config.yaml
num_hidden_layers: 13
init_std_router: 0.00923
lr_router: 0.000336
norm: "rmsnorm"
norm_place: "pre"
decay_shape: "linear"
batch_tokens: [65536, 131072, 196608]
train_tokens: 441100000
max_steps: 3801
Below are experts of layer 4 (counted from 0) of a mixture-of-experts language model. Rows are named router (the router's row for the expert), down (a neuron's output weights, with its number) and show model dimensions 400-439. Each number is 128 + 24 x the weight over its row's rms, rounded and kept within 0 to 255.
After each expert's rows: a language model's description of what the expert responds to. This comes from a sample of Wikipedia text that the model never trained on.

# expert 15
router [117 118 152 139 131 158 131 117 112 133 160 145  88 129 112 132 130 156  83 116 181 135 116 158 151 132 178  86 147  72 131 154 125 132 133 111  94 138 125 131]
down0 [202 154 141  97 127 125 134 147 117 126 141 140  97 108 131 118 134 156 165 155 127  97 129 131 141 162 153 125 144 103 147 156 128 137 131 136 140  85 181  82]
down1 [146  89 128  78 166 111 147 136 133 123 176 147 101 128 121 123 134 156 110 173 136 110 136 148 121 129 150 142 130 156  87 122 116 123 122 109 137 135 131 134]
down2 [130 100 117 139 136 172 158  96 154 136 120 119 118 139 150 131 119 112 141 136 109 169  79 146 130 140 120 144 171 110 117 145 165 112  81 141  92 107 134 148]
down3 [149 129 111  99  64 157 115 128 131 142 148 115 129 136 144  99 150 121  80 173 133 134 110 172  96 154 126 138 140 124 101  93 132 114 113 132 147 153 119 121]
down4 [147 185 128 114  95 119 141  96 120 132 127 104 152 110 167 197  94 120 134 180 167 127 128 109 112 155 164 114 121 174 136 102  83 120 154 110 119 130 111 135]
down5 [112 160 159 148  84 102 142 115 145 125 154 116 114 115 104 125 144 123 117 121 158 109 138 172 130 135 108 113 105 108 107 118  95 162 133 120 145  74 137 115]
down6 [121 117  88  66 173 137 138  96 202 109 149  94 130 133 129 156 118  99 167 114 111 138 112 166 109 121  95  71 173 137 115 119 157 153 112 144 123 120 131 162]
down7 [153 112 132 125 145 132 110 195 112 120 104 114 165 142 162 123 117 111 115 144 121 138 149 143 113 120 143 135 136 191 141 146 123 153 149 112 154 135 109  83]
down8 [152 105 119 126  82 127 101 105 180 157  98 143 109 112 176 154 160 135 179 121 104 104 111 129  87  94 131  94 119 196 138 104 104 128 121 152 154 100  83 117]
down9 [135 105  66 146 120 122 125  93 148 129 129 126 119 136 109 155 138 103 166  63 163  97 112 150 140 118  92 137 191 153 116 110 142 112 116 105  98 148 121  89]
down10 [106 125 135 154 160 143 146 151 141  97 106  72 144 123 144 138 103  96 152 114 123 110 108 136 146 129 130 141 128 158 131 134 142 156  71 110 140 159 129 152]
down11 [126 134 127 133 103 138 122 142 137 157 107 131 129 170  78 105 151 111 140 102 147 132 128 139  92 116 110 133 116 160  93 114 110 154 101 154 192 101 165 147]
Description: Name fragments, year ranges. Pieces inside proper names, especially Spanish names and words after Pan or San, plus year-range endings in tables, e.g. Francisco, Panamanian, –2019.

# expert 4
router [180 140 137 136 108 152 151  98 143 117 147 130 155 144  90 116 141 118 110 103 171 189 113 141 128 126 175  97 132 120  85 115 124 114 197 123 101 138 149 126]
down0 [147 128 149  68 133 107  89 106 160  80 179 122  96  84 141 115 150 106 142 157 107 137 149 118 123 136 136 138 130 154 142 147 120  98 122 128 165  90 110 136]
down1 [134  60 112 131 149 145 150 141 105 103  91 169 133 122 114 129 118 153 142 119 156 113 176 176  97  77 122 148 107 119 114 150 134 160 105 108 135 136 101 114]
down2 [ 96 133 149 112 169 148  99 144  71 168 117 145 136 173 143 134 133 113  92 126 106 126  86 156 105 103 118 123 127 108 137 138 125 141 117 141 127 143 101 120]
down3 [109 138 147 121 135 145 138 105 135 126 150 127 168  93 134 186  89 125  99 132  99 101 128 114 118 166 168 135 121  97  78 111 151 119 142 121 115 137 127 137]
down4 [118 120 138 142 145 152 132 132 140 119 113 133 145 118 176 116 173 123  96 150 104 131 101 129 158 122 136 132 120 164 126 183  81 113 147 150 120 171 163 115]
down5 [149 145 123 101  95 115 118 116 193 118 102 104 101 151 177 132 162 138 129 142 161 153 134 149  98 132 145 136 116  84 135 143  95  92  99 115 131 125 148 108]
down6 [150 130 128  96 128 130 147  93 138 146 151 115 133 149 103 105  77 122 150 134 131 123 133 123  87 113 104  84 116 125 126 146 117 126 141 126 139 140 169 150]
down7 [129  90 159  93 133 135 130 156  96 164 123 138 118 124 124 120 159 100 115 110 104  86 144 153 154 127 138 146 151 151 180  96 103 116 103 146 130  85 106 110]
down8 [143 102 178  89 100 144 103 144 162 108 117 138 115 156 163 136 133 175 183 111 139 106 141 116 104 135 141 126 125 164 144 169 124 153 162 127 157 109 136 158]
down9 [122 130 149 112  75 105 121 102 108 107 158 109 120 116 134 122  74 101 136 146 119 127 135  85 141 153 121 129 112  88 116  99 120 101 102 166 144 102 108 106]
down10 [126 158 107 110 148 157 138 122 118 121 127 107 123 155 132 169  88 151 111 130  83 114 108 121 188 135 102 170  75 139 173 113 116 151 126 116 120 141 108 143]
down11 [136 111 152 105 128 105 142 106  92 147 127 102 157 167 125  76 124 168 142 155 162 118 104 145 112 122 124  98 143 136 131 180 161 142 178 116 118 135 104 134]
Description: Line breaks, field labels. Line breaks after headings and paragraphs, plus infobox field labels and table pipes, such as Born:, Died:, Location:.

# expert 2
router [132 146 121 125 142 132 111 138 159 112  84 112 124 132  94 145 139 125 136 139 126 144 143 121 135 110 116 100 115 131 102 179 166 163 136 115 110 114  76  81]
down0 [136 109 123 109 115 158 125 136 144  94 178 122 151 144 191 127 166 109 152 123  92 154 125 123 113 136 112  63 168 122 148 146 117 147 136 131 140 102 123  85]
down1 [126 122 120  95 135 119 159 106 114 109 155 160 107 133 143 131 123 140 131 170 143 121  88 116 150  80 109 154  95 155 137 153 121  98 174 136 155 125 108 124]
down2 [122 112 156 131 180 129 107 143 105 112 160 136 104 137 149 147 173 142 112 132 167 117 102 132 108 105  99  90 148 129 113  71 148 132 137 110 143 126 113 139]
down3 [130  80 135 101 107 154 139 112 131 171 127 112 143 130 114 155 118  90 115 143 139 106 127  98 130 133 142 112 102 142  79 105 132  96 123 111 107 126  93 126]
down4 [127 108 165 116 127 118 157 121 119  90 115  72 129 106 143 100 134 130 163 144 146 101 113  69 139 163 161 150 106 170 106 112 106 115 160 150 110 102 134 174]
down5 [130 103 179 122 138 171 140 164 115 124  97  73  98 133 163 124 196  78 123 164 141 170 109 112 116 166 104 174 151 124 101 118 131 173 142 131 116 110 141 111]
down6 [120 105 111 178 146 148 136 112  90 128 150 130 144 131 125 121 110 131 104  74 128 127 156  89 131 116  82 119 121 119 120 139 104 121  95 128 129 130 184 149]
down7 [128 121 141 127 169 119  81 131 141 107 138 135 133 102 150 148 114  90 114 134 124 123 113 144  96 136 169 132 128 117 132 117 133 125 131 121 116 123 119 127]
down8 [124 140 103 162 124 140 110 130 138 118 135 135 138 123 142 145 125 117 192 131 116  91 124 147 147 121 135 117 125 150 124 150 114 106  65 131 147 147 144 169]
down9 [ 97 116 112 134 104 139 147 118 143 129 157 146  87 140 144 140 116 117 134 157 112  75 148 142 135 113 129  87 132 118 100 103  90 118  82 115 138 145 133 109]
down10 [157 156 132 153 146  94 154 113 129 131 137 147 107 131 128 131 113 152 143 124 116 133 126 126 118 159 147 103 125 121 125 153 128 112 122  97 108 137  91 144]
down11 [138 124 118 149 116  81 117 151 169 157 108 149 133 116  94 101 171 129  75 123 136  82 183  92 118 137 156 155 115 192 119 166 126 126 121 174 102 116 122 101]
Description: Mid-word fragments. Short letter-piece tokens inside common English words, often after an initial consonant cluster, as in quar-ri-es, espl-an-ade, spl-end-idly.

# expert 12
router [166 129 124 151 103 132 143 141 126 108 123 116 144 128 124 147 171 130  73 127 181 139 103 123  80 106 173 128 126 132 121 150 143 135 147  93 126 112  79 127]
down0 [114 119 136 119 129 125 152 127 125 115 146 160 137 120 118 119 144 158 161 124 149 119 111 103  67 147  87 130 118 132 114  90  92 163 122 148 139 136 125 106]
down1 [158 106 100 131 136 135 138 168 151 133 150 156 152 121 107 128 133 118 141 152 122 100 138 137 120  90 102 133 132 156 122 150 145 140 133 127 163 109 117  92]
down2 [148 117 162 124 150 160 143 157 120 149 142 128 129 109 114  79 159 124 149 145 144 167 149 145 128 127 130 117  94 142 142 135 134 144  92 155 138  93  98  95]
down3 [170 140 116 155 119 128 143 162 183 141 136 137 112 122  91 160 144 145 127  97  96 122 133 127 155 100 159 151 120 132  97 100 166  98 107 156  94 147 132 160]
down4 [116 165 144 136 126 131 123  97 160 145 134 114 152 138 133 128 125 128 135 146 136  70 127 108 137 147 163 126  71 150 137 144  70 116 137 166  83 123 119 109]
down5 [124 127 109 147 161 137 111 129 133  84 120  95 129 155 122 164 128 156 154 134 163 162 145 128 119 101 141 109 116 101 102 152 134 172 121 119 118 141 142 171]
down6 [148  83 126  86 171 141 144  85 141 105 112 148 104  77 117 135 106 111 116  84 125  99 150 116  87 110 101 101 152 133 115 115 110  97 106  96 128 118 115  99]
down7 [177  75 103  96 107 140 109  97 101 154 160 130 110 136 136 140 152 133 163 124 140 137 103 111 123 137 169 166 146 177 118 164 102 204 129 123 144 153  94 104]
down8 [ 95 132 159 126 135 141  91 108 107 167 126 145 155 114 140 174 123 162 146 117 120 144  78 110 163 145 120 124 109 134  82 184 147 142  99 187 146 102  83 133]
down9 [130 100 115 115 139 105 136 144 144  96 139  66 105 147 133 106 128 127 144 127 112 104 130 129 183 156 108 139 116 138 159 116 140 144  68 108 141 140 121 104]
down10 [136 128 147 132 166 111 129 167 136 121 163 104  96 115 146 133 118 141  91 134 119  96 125 137 135 111 131 122 127 102 180 119  74 101 101 133 138 136 148 150]
down11 [134 155 165 101 117 159 132 112 143 122 137 134 129 174  77 135 131 122 140 135 115 126 140  98 159 155 129 106 140 138 166  86 135  99  87 131 116  85 119 169]
Description: Table and section headers. Column headers, cells and section markers in statistics tables and lists, such as Games, Apps, Votes, ==, and pipes.

# expert 14
router [119 132  97 155 132 134 111 129 124 101  99 126 144  88 115 102 150 127 146 158 149  96 146 117 135 138 128 113 165 103 129 131 124 152 107 119 141 127 122 137]
down0 [135 122  97 133 180 134 113 122 105  87 147 147 152 129  99 166 131 144 145 144 120 163 143 125 121 158 155 110  80 100 118 144  85 113 140 142 103 130 183 101]
down1 [120  54 154 108 106 144 131 109 136 123 141 114 127  98 127 105  91 102 166 153  91 112 158 135 123  89 136 142 139 144 108 129 144  87 106 111 150  83 110 129]
down2 [154  85 170 143 148 142 136 114  86 161 125  85 116 114 148 172 128 111 106 127 151 142 107 147 123 144 115 130 145 134 127 130 157 128 135 143 106 137 182 110]
down3 [141 133 119 103 108 145 154 160 113 133 146 146 132 143  81 158 126  84  94 129 150 140  92 156  91  98 142 124 139 123 143  88 166 107 152 143 134 113  92  81]
down4 [122 119 111  85  92 155 109 126 134 126  72  85 154 124 163 118 152 120 139 105  83  76 136 133 149 163 155 118 103 137 130 119 117 137  53 140 122 149 119 139]
down5 [127 160 175 134 102 145 116 148 115 185 133 125 102 144 116 100 112  94 112 127 127 161 135 182 105 171  85 128 118  84 105 141 101 136 114 127 146 136 126  85]
down6 [138 125  60 119 144 130 113 120 151 134 152 110 138 113 161 122  75 129 131 143 102 148 174 104 167 100 138  76 127 147 139 136 130 136 151 151 144  68 167  96]
down7 [117 134 154 115 144 175  84 143 155 121 135 150 124 103  89 124 123 147 125 113 153 149  76 136 105 133 154 150  82 144 159 126 124 147 167 154 119  99  74  71]
down8 [139 110 122 159 125 143  99 151 134 131 126 155  86 138 135 126 156 147 137 124 101 103 173 162 105 138 150  87 129 187 124 128 126 149 150 116 144 163 132 167]
down9 [133 125 132  90 135 147 127 114 117  94 144 123  59 143 137 117  98 121 115 122 120 151  81 105 153 155  83 107 141 174  88 160 145 143 104 138 138  94 120 132]
down10 [133 101 132 146 154 125 137 123 145 109 168  81  95 142 151 139 106 152 142 111 148 142  94 167 162  91 115 118 114 137 144 121 148  94 110 126 143  96 113 118]
down11 [139 107 148 120 141 133 105 136 166 161 124 120 155 102 107 127 127 130 140  92 117 121 111 106  82 148 113 134 104 170 141 131 115 119 159 115 122 154  75 129]
Description: Name word pieces. Word pieces inside personal and foreign names and place names, often after a capital initial, as in Jy-v-äskylä, Le-b-en, O'H-ara.

# expert 0
router [119 139 146 146 124 121 127 128 151  85 131 126 131 118  70 180 104 109 114  95 142 177 127 158 123 134 119 102 155 143  99 120 159 172 188  94  72 124 104 165]
down0 [194 124 149 149 155 131 136 131 105 102 109 125 134 123 118 140 150 144 113 130  95 144 139 123 117 131 114 116  86 112 114 118 109 115 122 163 128 121 202  87]
down1 [ 99  76 124  84  84 126 118 169 144  73 173 157 163 115 116 135 134 120 141 186 136 175 133 159 137 141 132 134 138 165  99 174 102 150 135 119 156 134 160 111]
down2 [195 126 152 170  92 142 110 155 145 122 136 107 132 151 102 108 168  82 130 105 155 120  79 123 133 161 130 166 142 152 144 113 113 103 145 136 128  94 153 111]
down3 [138 178  90 109 141 153 146 167 174  80 132 120 135 100 126 138  75 144 111 123 118 109 147 142 105 114 141 110 113 125  92  90 129 112 137 134  92 139 156 132]
down4 [138 136  83 104 154 121 129 134 157  98 107 146 156 118 122 119 137 130 162 113  99 155 137  70 134 138 118 135  91 148  76 147 108 134 160 127  81 120 127 124]
down5 [ 84 128 138 131  96 154 113 137  94 142 112 153 143 118 156 117 142 128 107 157 153 122 150 150 134 160 125 105 115 113 114 144 113 146 118 103 119 134 154 136]
down6 [126  85  98 128 146 174  75 122 132 100 143 128 123 134 147 107 117 120 136 120 125 107 130 126 120  75 137 138 142 190 135 163  92 136 123 118 135 141 121 128]
down7 [143  91 168 126 147 126  68 111 133 150 100 123 109 153 147 137  87 101 124 141 129 132 113 109 101  97 108 157 146 164 126 123 139 113 131 105 136 110 160  96]
down8 [107 144 123 147 110 141 118 115 161 142 144 128 148 139 117 107 180 119 121 144  92  62 125 158 152 140 149 132 143 101 121 172 116 147 124 141 153 152  93 173]
down9 [188 108  96 130 148 159 106 116 118 114 129 132 108 141 143 109 141 117 151 136  97 150 139 106 131 127  69 146 109 156 133 154 124 137 123 118 103 147 148 131]
down10 [143 126 112 112 133 134 150 191 147 120 142 103 131 169 170 106 158 134 125  97 101 128 151 150 135 136 162 184  89 144 105 163 101 117 103 124 131 108 100 163]
down11 [150 169 159  93 132  73 109 105 154 107 126  95 108 113 114 144 117 118 112 123 159 114 167 121 124 135 134 131 145 161 139 171 146 117 146 148 124 156 124 149]
Description: Relational prepositions. Prepositions after a noun or verb that link it to a following phrase, mostly of, in, by, from, among, into.

# expert 6
router [148 153 129 107 138 155 154 136 124 112 143 155 125 119 119 125 137 123 110 140 202 122 114 123 116  94 156 124 127 119 123 149 117 105 155 114 115 137 132 121]
down0 [108 119 118 134 132 116 108 136  83 130  91 127 123 121 171 118 116 151 126 169  79 134 120 155 139 144 155 145 111 130 113 149 132 102 132  94 113 118 141 106]
down1 [115 105 151 111 107 138 173 132  74 122 125 103 101 157  84 132 119 102 133 148 147 115 124 187 100 107 153  97 117 150 127 115 115 127 133 109 117 158 117 167]
down2 [126 123 123 137 102 155 125 147 101 145 128  90 142 111 118 111 111 144 127 141 117 139 105 111 142  86 153 170 173 134 142 135 129 123 163 150 126 119 141 101]
down3 [116 107 123 136  97 148 195  85 121 103 164 115  85 113 131 153 131 105 109 125 119 163 144 135 129 105 132 109 121 127  67  87 178 128 128 124 131 125 164  95]
down4 [121 188 133 117 122 130 122 122 127 112 110 141 177 141 117 164 141 109 145 145 116 103 129  96 131 172 118 140 103 137 105 116  93 129 126 123 136 133 130 119]
down5 [136 155 127 113 119 153 120 125 174 141  97 133 138 151 120 174 132 172 136 132  85 121 209 159  83 168 131  98 136 131  76 109 134 131 103 140  91 140 101 124]
down6 [168 154 122 146 128 127 142 158 106  89 140 108 107 122 135 145 136 112  93  89 119  94 183 121  84  91  83  92 106 171 146 114 149 142  85 170 133 122 131 124]
down7 [141 104 115 101 171 140  96 132 117 125 123 126 124 153  98 172 146 131 106  93 147 126  70 112 156 159 141 102  87 180 151 102 109 170 149 101 106 120 113  91]
down8 [139 106 118 100 176 141 102 113 119 145 124 151  71 120 150 155 163 165 150  90 141 102 111  76 125 126 130 101 122 122 138  77 106 114 142 119 137 105  85 182]
down9 [157 148  96 129 117  86 159 102 125 152  78 134 135 107 127 132 131  90 146 131 121 139 133  62 103 136 133 132 149 138 140 172 125 183  89 111 149 153 121 117]
down10 [104 113 105 129 161 155 198 123 121 141 149 153  64 140 129 124 107  90 110 127  76 121 110 163 150 133 168 174  88 129  95 117 122 154 150 159 128 124 105 131]
down11 [123 114 147 124 140 127 123 145 155  94 135 150  90 153  89 146 100 110  84 160 140 131 149 107 154 135 117 130 126 136 143 100 160 127 147  85 132 136 106 147]
Description: Coordinating conjunctions. Coordinating and, or, & and linking prepositions such as via, on, at, joining two nouns or clauses within a sentence.

# expert 13
router [122  91 148 159 114 175 128 133 115 142 149 135 154 106 107 154 130 150 101 133 148 147  86 212 119 167 116  84 113 127 115 110 152 112 144 144 107 110 119 116]
down0 [ 82 151 109  84 156 113 151 136 136 147 118 114 123 128 133 122 125 161 155 116  91 128 149  94  99 125 164 119 150 129 137 145 105 124 161 146 137 127 156 126]
down1 [119 118 158 131 108 120 153 155 110 122  85 126  94  87 122 146 144 105 140 138 182 161 127 163  76 139 120 143 136 155 103 119 136 196  62 119 140  98 132 156]
down2 [134 106 126 106  88 153 128 129 158 146 115 108 162 136 114 137 116 114 117 128 127 121  88 137 142 144  90 139 129 122 130 101 173 140  95 129 152 141 123 124]
down3 [128  96  93 102 105 130 158 130 196  98 125 110 116 126 120 153 139  96 116 112  93 152 128 160 135 130 115 108 133 134 140  88 149 100 158 104 140 130 108  97]
down4 [130 157 109 135 142 109 115 111 142 116 114  99 163 117 176  93 121 105 106 172 144  86 151 121 123  70 169 156 125 164 127 139  97 127 104 127 126 109 141 146]
down5 [106  99 157  87 143 154 132 112 133 153 109 145 111 153 151 126  94 144 133 125 140 122 170 155 130 138  86 133  93 112 139 219 120 158 152 129  71 127 126 107]
down6 [172 143  80 129 104 112 161 108 184 128 158  96 131 140  91  99 115 108 128 105 125 142 166  96 147 115 124 105 133 109 123 118 141 114 145 138 103 147 134  95]
down7 [ 92 125 167  94 160 133 112 116 143 174 132 140 117 150  95 132 126 154 156 140 119 145 110 161 138 139 128 147 125 154  97 139 146 156 141 137 143 111 126 143]
down8 [149  77 122 160 147 140 103 132 180 149 120 139  81 121 118 158 150 126 172 133 117 115 166 169 119 147 161 104 177 162 118 137 128 130 140 125 115 134 169 116]
down9 [112 159 136 133 123  92 141 142 138 137 137 134 138 159 144 102 119 103 152 133  98 102 125 108 136  99 117  93 147 126 108 148 147 138  74 109 162 118 163 108]
down10 [114 165 144 126  99  80 123 152 128 119 184 130 135 103 139 124 160 134 132 146 119 146 137 140 137 129 174 189 138  92  99 150 134 154 177 116 145 143 127 132]
down11 [112 141 124 170 123 105 134 124 136 143 127 164 135 138  99 101 118 113  95 149 127 141 126 130 111 161 122 135 101 136 129 156 138 133 110 124 109 181  89 163]
Description: Pronouns and possessives. Personal and possessive pronouns in biographical and narrative prose, such as his, her, their, its, him, often after with, and or because.

# expert 7
router [109  95 134 127 126 111 153 144 138 141 131 127  79 122 118 141 134 113 112 184 161 128 137  93 150 170 156 101 128  96 111 122 160 138 149  97 127 133 132  91]
down0 [130 139 121 120  95 103 109  96 166 106 129 107  76 125 151  90 116 160 143 141  96 160 153 128 124 102 178 101 150 183  89 140 137 163 108 127 170 122 120 101]
down1 [111  85 130 151 129 143 101 121  89 132 167 172 107 122 125 137 126 129 132 150 116 131 127 127 167 132 127 133 109 108  94  69 116 123 149 106 182 152 142 114]
down2 [161 116 144 121 120 154 125 121 121 139 126  76  98  91 150 129 127 114 113  87 125 161  86 135 109 149 127 137 152 137 160 136 103 158 140 120  80  97 117  98]
down3 [178 127 108 163  97 128 169 138 142 133  75 117 143 130 130 165 115 135 101 158  71 126 123 116 125 127 152 132  94 135 111 123 167 133 105 199 130 145 120 116]
down4 [140 184 139 108 141 113 158  84 129  91 122 120 139 134 150 177 165  94 139 151 156  83 112 121  99 170 119 163 149 179 116 166 120 155 137 142 121 135  95 153]
down5 [105 121 160 119  87 133 101 111 185 149 117 136 146 112 144 117 164 140 106 109 143 110 128 128 124 126 130 115 161  89  77 164 129 137 121 109 158 176 150 139]
down6 [146 139 133 169 119 171 132 130 153 100 139 133 148  92 107 116 106 124  96  77 104 118 129 159 113 130 118 132 111 157 149 128 159 135 109 142 148 146 169 120]
down7 [186 107 151 126 106 120  75  58 135 135 104 145 112 120 104 163 123 142 119 109 112  73 145  97 132 125 164 150  93 185  89  93 119 157 153 124 132 128 106 125]
down8 [156  97 152 136 131  88 136 135 137 165 127 164 154 122 133 186 121 143 178  59  97 168  84 127 118 140 144 124 155 124 153 140 123 113 140 113 101 131 139 157]
down9 [132 157 137 129 120 148 123 120 145 115 116 129 138 111 139 110 111 125 131 129  97 112 141 150 152 165 116 123 121  94  99 112  69 108  86  94 151 133 122 127]
down10 [138 169 119 148 175 140 115 130  94 106 166 152 159 134 123 168 126  93  97 132 104 102 107 176  97 174 114 152 131 170 137 160  97 111 112 134 123  85 149 162]
down11 [128 122 123 144 154 124  94 134 136 139 165 124 157 146 128 140 143 112  97 119 111 130 142 120 138 116  88 109  94 138 147 145 119 127 167 134 174 165 105 135]
Description: For and verb objects. The preposition for, also as, the and past-tense verbs such as won, built, sold, that take an object, e.g. ran for mayor.

# expert 11
router [142 125 125 134 145 141 143 167 153 116 149 111 136  68 116 129 188 125 116 148 179 141 115 158  96 137 134 108 177 120  97 128 135 103 150 137  85 133  95  94]
down0 [152 129 124  84  98 147 182 171 131  85 155  89 158 115 149 130 106 120 130 127 129 139 109 102 141 119 125 152 113 139 128 144 117 114 110 151 158 134 157 140]
down1 [120  89 107  82 120 114 151 134 167 129 105 140 119 111 131 162 140 149 144 149 129 135 135 140 123 175 133 109 111 107 168 120 160 132 160 119 139 137 127 118]
down2 [127 154 112 156 127 146 131  66 129 154 113 130 114 118 144 146 125 146 152 132 119 151 137 101 108 169 149 157 120 112 131 128 102 132 126 142 164  92 128 105]
down3 [147 121 124 151 132 171 158 147 183 128 139 108 120 156 154 145 102 140 116 120  85 137 123 157  84 156 121 127 195 131 137 125 144 127 161 163 150 151 124 100]
down4 [126 158 121  95 154 117 135 141 164 130 147  99 170 170 147 130 102 160 157 115 101 153 138 161 111 150 164 145 128 144 120 151 100 119 155 161  85 133 132 126]
down5 [155 121 154  90 108 153 160 113 166 139 119 105  89  94 102 156 161 143 109 133 134 141 149 140  88 126 104  75 133 152 111 125  95 155 133 107  99 157 126 144]
down6 [ 97  91 139 135 135 171 114 124 153 118 118  93 195 133 158 142 118 108 119  98  96 112 132 114  86 147  92 129 122 145 115 128 131 106 148 127 110 141 139 135]
down7 [150 121 113  96 153 150 112  99 141 118 126  89 163 112  86 152 122 150 140 171 104 100 151  81  89 121 169 160  77 142 151 157 162 117 102 111  96 125  85 169]
down8 [120 163 115 116 139 145  98 144 189 154 121 140 123 119  85 143 141 118  84 157 135 166 112  91 110 147 132 111 142 155 131 110 167 119 116 123 126 168 138 153]
down9 [121 120 141 151 113 120 113 139 156 133 114 114 119 116  93 153 133 116 179 121  89 143 152 113 150 132  76 128 143 128 144 110 135  90 152 149 146 143 105 135]
down10 [108 175 141 106 174 122 100 147 129 150 152 114 122 144 129 100 129 144 154 112 108 122 107 115 127 150 101 142 132  93 117 126 135 122 120 125 146 123 120 126]
down11 [124 128 130 144 141 160 161 140 126 157 105 105 122 127 128 137 135 116  77 139 113 133 162 139 129 178 123 134 115 130 141 117 107 137 117 117 141 160 116 148]
Description: Table cells, foreign names. Table pipes after numbers, digits, units like m and lb, and inner pieces of foreign names, e.g. Wehrmacht, Kissingeria, Mazurkas.

# expert 3
router [122  97 137 133 147 155 122 173 133 114 122 150 123 126 127 123 109 140 118 174 137 148 112 127 103 105 144 100 171 104 110 165 141 105 131 131 148 139 123 139]
down0 [ 97 163 115 151 127 100 143 154 129 146 115 169 115 124 115 101 136 162 132 146  94 144 147 111 128 130 111 117 127 114 131 151 111 155 158 132 121 103 135 129]
down1 [117 101 118 117 174 156 136  96 131 115 149 149 114 131 104  81 132 132 116 132 132 139 114 111 126 172 155 101 108 165 112 155 122  87 167 134 131 123 114 148]
down2 [142 102 136 104 116 128 138 125 138 127 131  63 110 127 156 144 140 135 134 146 180 136 126 135 124 127 170 127 138 138 162  88 114 153 150 131 151  97 102 123]
down3 [145 106 144 134 135 122 183 106 167 120 131 132 145 109 146 147 110 135 102 156  87 148 134  89 143  99 142 116 106 130 119  76 150 117 112 146  97 120 118 152]
down4 [144 111 134  84 117 110 151  93 150  86 158 143 162 142 164 166 147 121 176 120 132 131 132 135 143 159 139 128 155 131  90 134 130 148 119  83 130 138  93 135]
down5 [142 142 159 101 118 166 124 104 134 159 146 145 135  76 153 135 128 138  90 120 162 177 159 159 109 152 127 128 123 125  68 115 144 135 144 181 100 145 103 140]
down6 [135 109 125 161 154 155 154  93 165 129 124 102  99  88 131  92 122  94 109  95 104 129 124 116 128 131 150  94 142 177  93 126  87 132  94  97 148 114 168 145]
down7 [115  89 141 131 136 131  94 123 173 132 149 113 130 178 115 120 121 140  77 127 122 137 134 118 103 126 155  97 117 113 182 109 126  87 121  81 121 115 103 108]
down8 [128 113 124 133 108 176 105  90 115 130 104 160 112 119 145 111 140 110 135 129 121 135 152 131 112 154 109 105 144 136 157 133 177 117 157 143 102 127 110 117]
down9 [155 150 111 109 134 131 105 116 126 122 130  91 121 164 158 115 112 155 112  83 133 120 111 108 137 122  63 180 125 106 153 131  88 112 133 118  96 170 117 118]
down10 [154 123 155 168 131 139 132 135 198 150 128 141 158 121 122 144  98 146 110 128 129 117 130 114 144 179 114 164 107 166 108 144 129 125 106 114 120 124 101 136]
down11 [160 144 156 117 134 129 112 107 128 134 132  89 163 110  94 153 124  85 132 139  89 132 131 146 111 153 145 136  86 172 146 183  84 151 149 170 126 154 144 134]
Description: Word-final suffixes. Suffix pieces ending nouns and adjectives, often agent or role words in titles and headings, such as -ent, -ers, -ing, -ative, officer.

# expert 9
router [146 132 118 156 116 150 133 171 104  90 122 179 116 129  73 132 141 123 106 129 150 149 128 127 144 152 123 122 142 118  98 144 156 169 126 117 115 103 124 123]
down0 [115 128 117 144 111 141 124 124 143 100 146 137 111 106 156 181 122 141 166 159 109 123 160  80 104 128 132 111 127 129 138 123 162 142 130 155 116 106 119 130]
down1 [138 130 136 136 139 132 165  85 103 158 116  93 135 192 141 114 147 151 109 132 127 155 155 138  84 124 150 157 136 149 118 148 179 148 142 154 121 115 120 131]
down2 [149 184  97 131 159 107 185 158 135 134 173 107 127 124 105 129 167 106 103 113 119 111  91  85 121 106  77 134 195 146 152 112 128 160 155  96 125 140 138 151]
down3 [117 123 124  85  95 135 114 107 119  94 128  92 127 109 112 113 107 142 113 101 105 136  91 149 122 133 101 134 150  91 100 113 131  96 134 120 123 167 136 146]
down4 [139 138 117 121 125 143 140 135 137 128 121 145 143 104 119 118 119 123 145 158 122 119 169 104 171 161 134 155 109 170 148  88  64 175 109 132 147 110 132  79]
down5 [ 96 114 139 135 147 160 129  95 116 167  71 160 113 147 115 129 122  88 141 123 104 167 142 160  99 152 107  86 141  67 103 158  93 114  95 144 132  85 146  89]
down6 [110 112 110 138 127 182 164  94 123  85 177 110 157 121 139 130  85 171 151  86 134  89 130  90 129 112 103 116 128 129 104 102 113 140 107 154 176 151 126 101]
down7 [120 123 126  90 116 120  80 120 131 141 127 113 115  97 160 108 138 111 125 128 143 120 119 129 128 120 152 157 128 130 141 146 153 110 133 126 144 115 104  89]
down8 [129 100 144 116 131 143 145 136 152 107 129 123  74 111 161 140 133 119 142 153 120  82  87 138 126 102 135 115 134 132 159  86  99 132 124 135 126 118 125 159]
down9 [110 138  71 159 145  89  97  92 109 112 121 147  95 112 102 145 179 153 139 146 110 120 133  99 141 129  75 113 167 150 122  88  84  89 131 131  97 158  90 144]
down10 [125 151 150 122 149 164 175 158  96 118 134 137 168  97 171 134 100  97 151 128 169  91 109 170 129 137 168 159 132 142 137 153 128 128 147 139 124 167 126 164]
down11 [123 146 156 118 129 165 161 140 136 140 131 160 183 110  96 120  98 131  84 103 115 163 147 125 161 159 139 107 115 110 123 147 131 115 141 108 102 141  72 141]
Description: Letter y, odd fragments. Single letters, especially y, inside names and transliterations, plus table pipes and broken non-Latin byte pieces, e.g. Blyton, Syria, min'yō.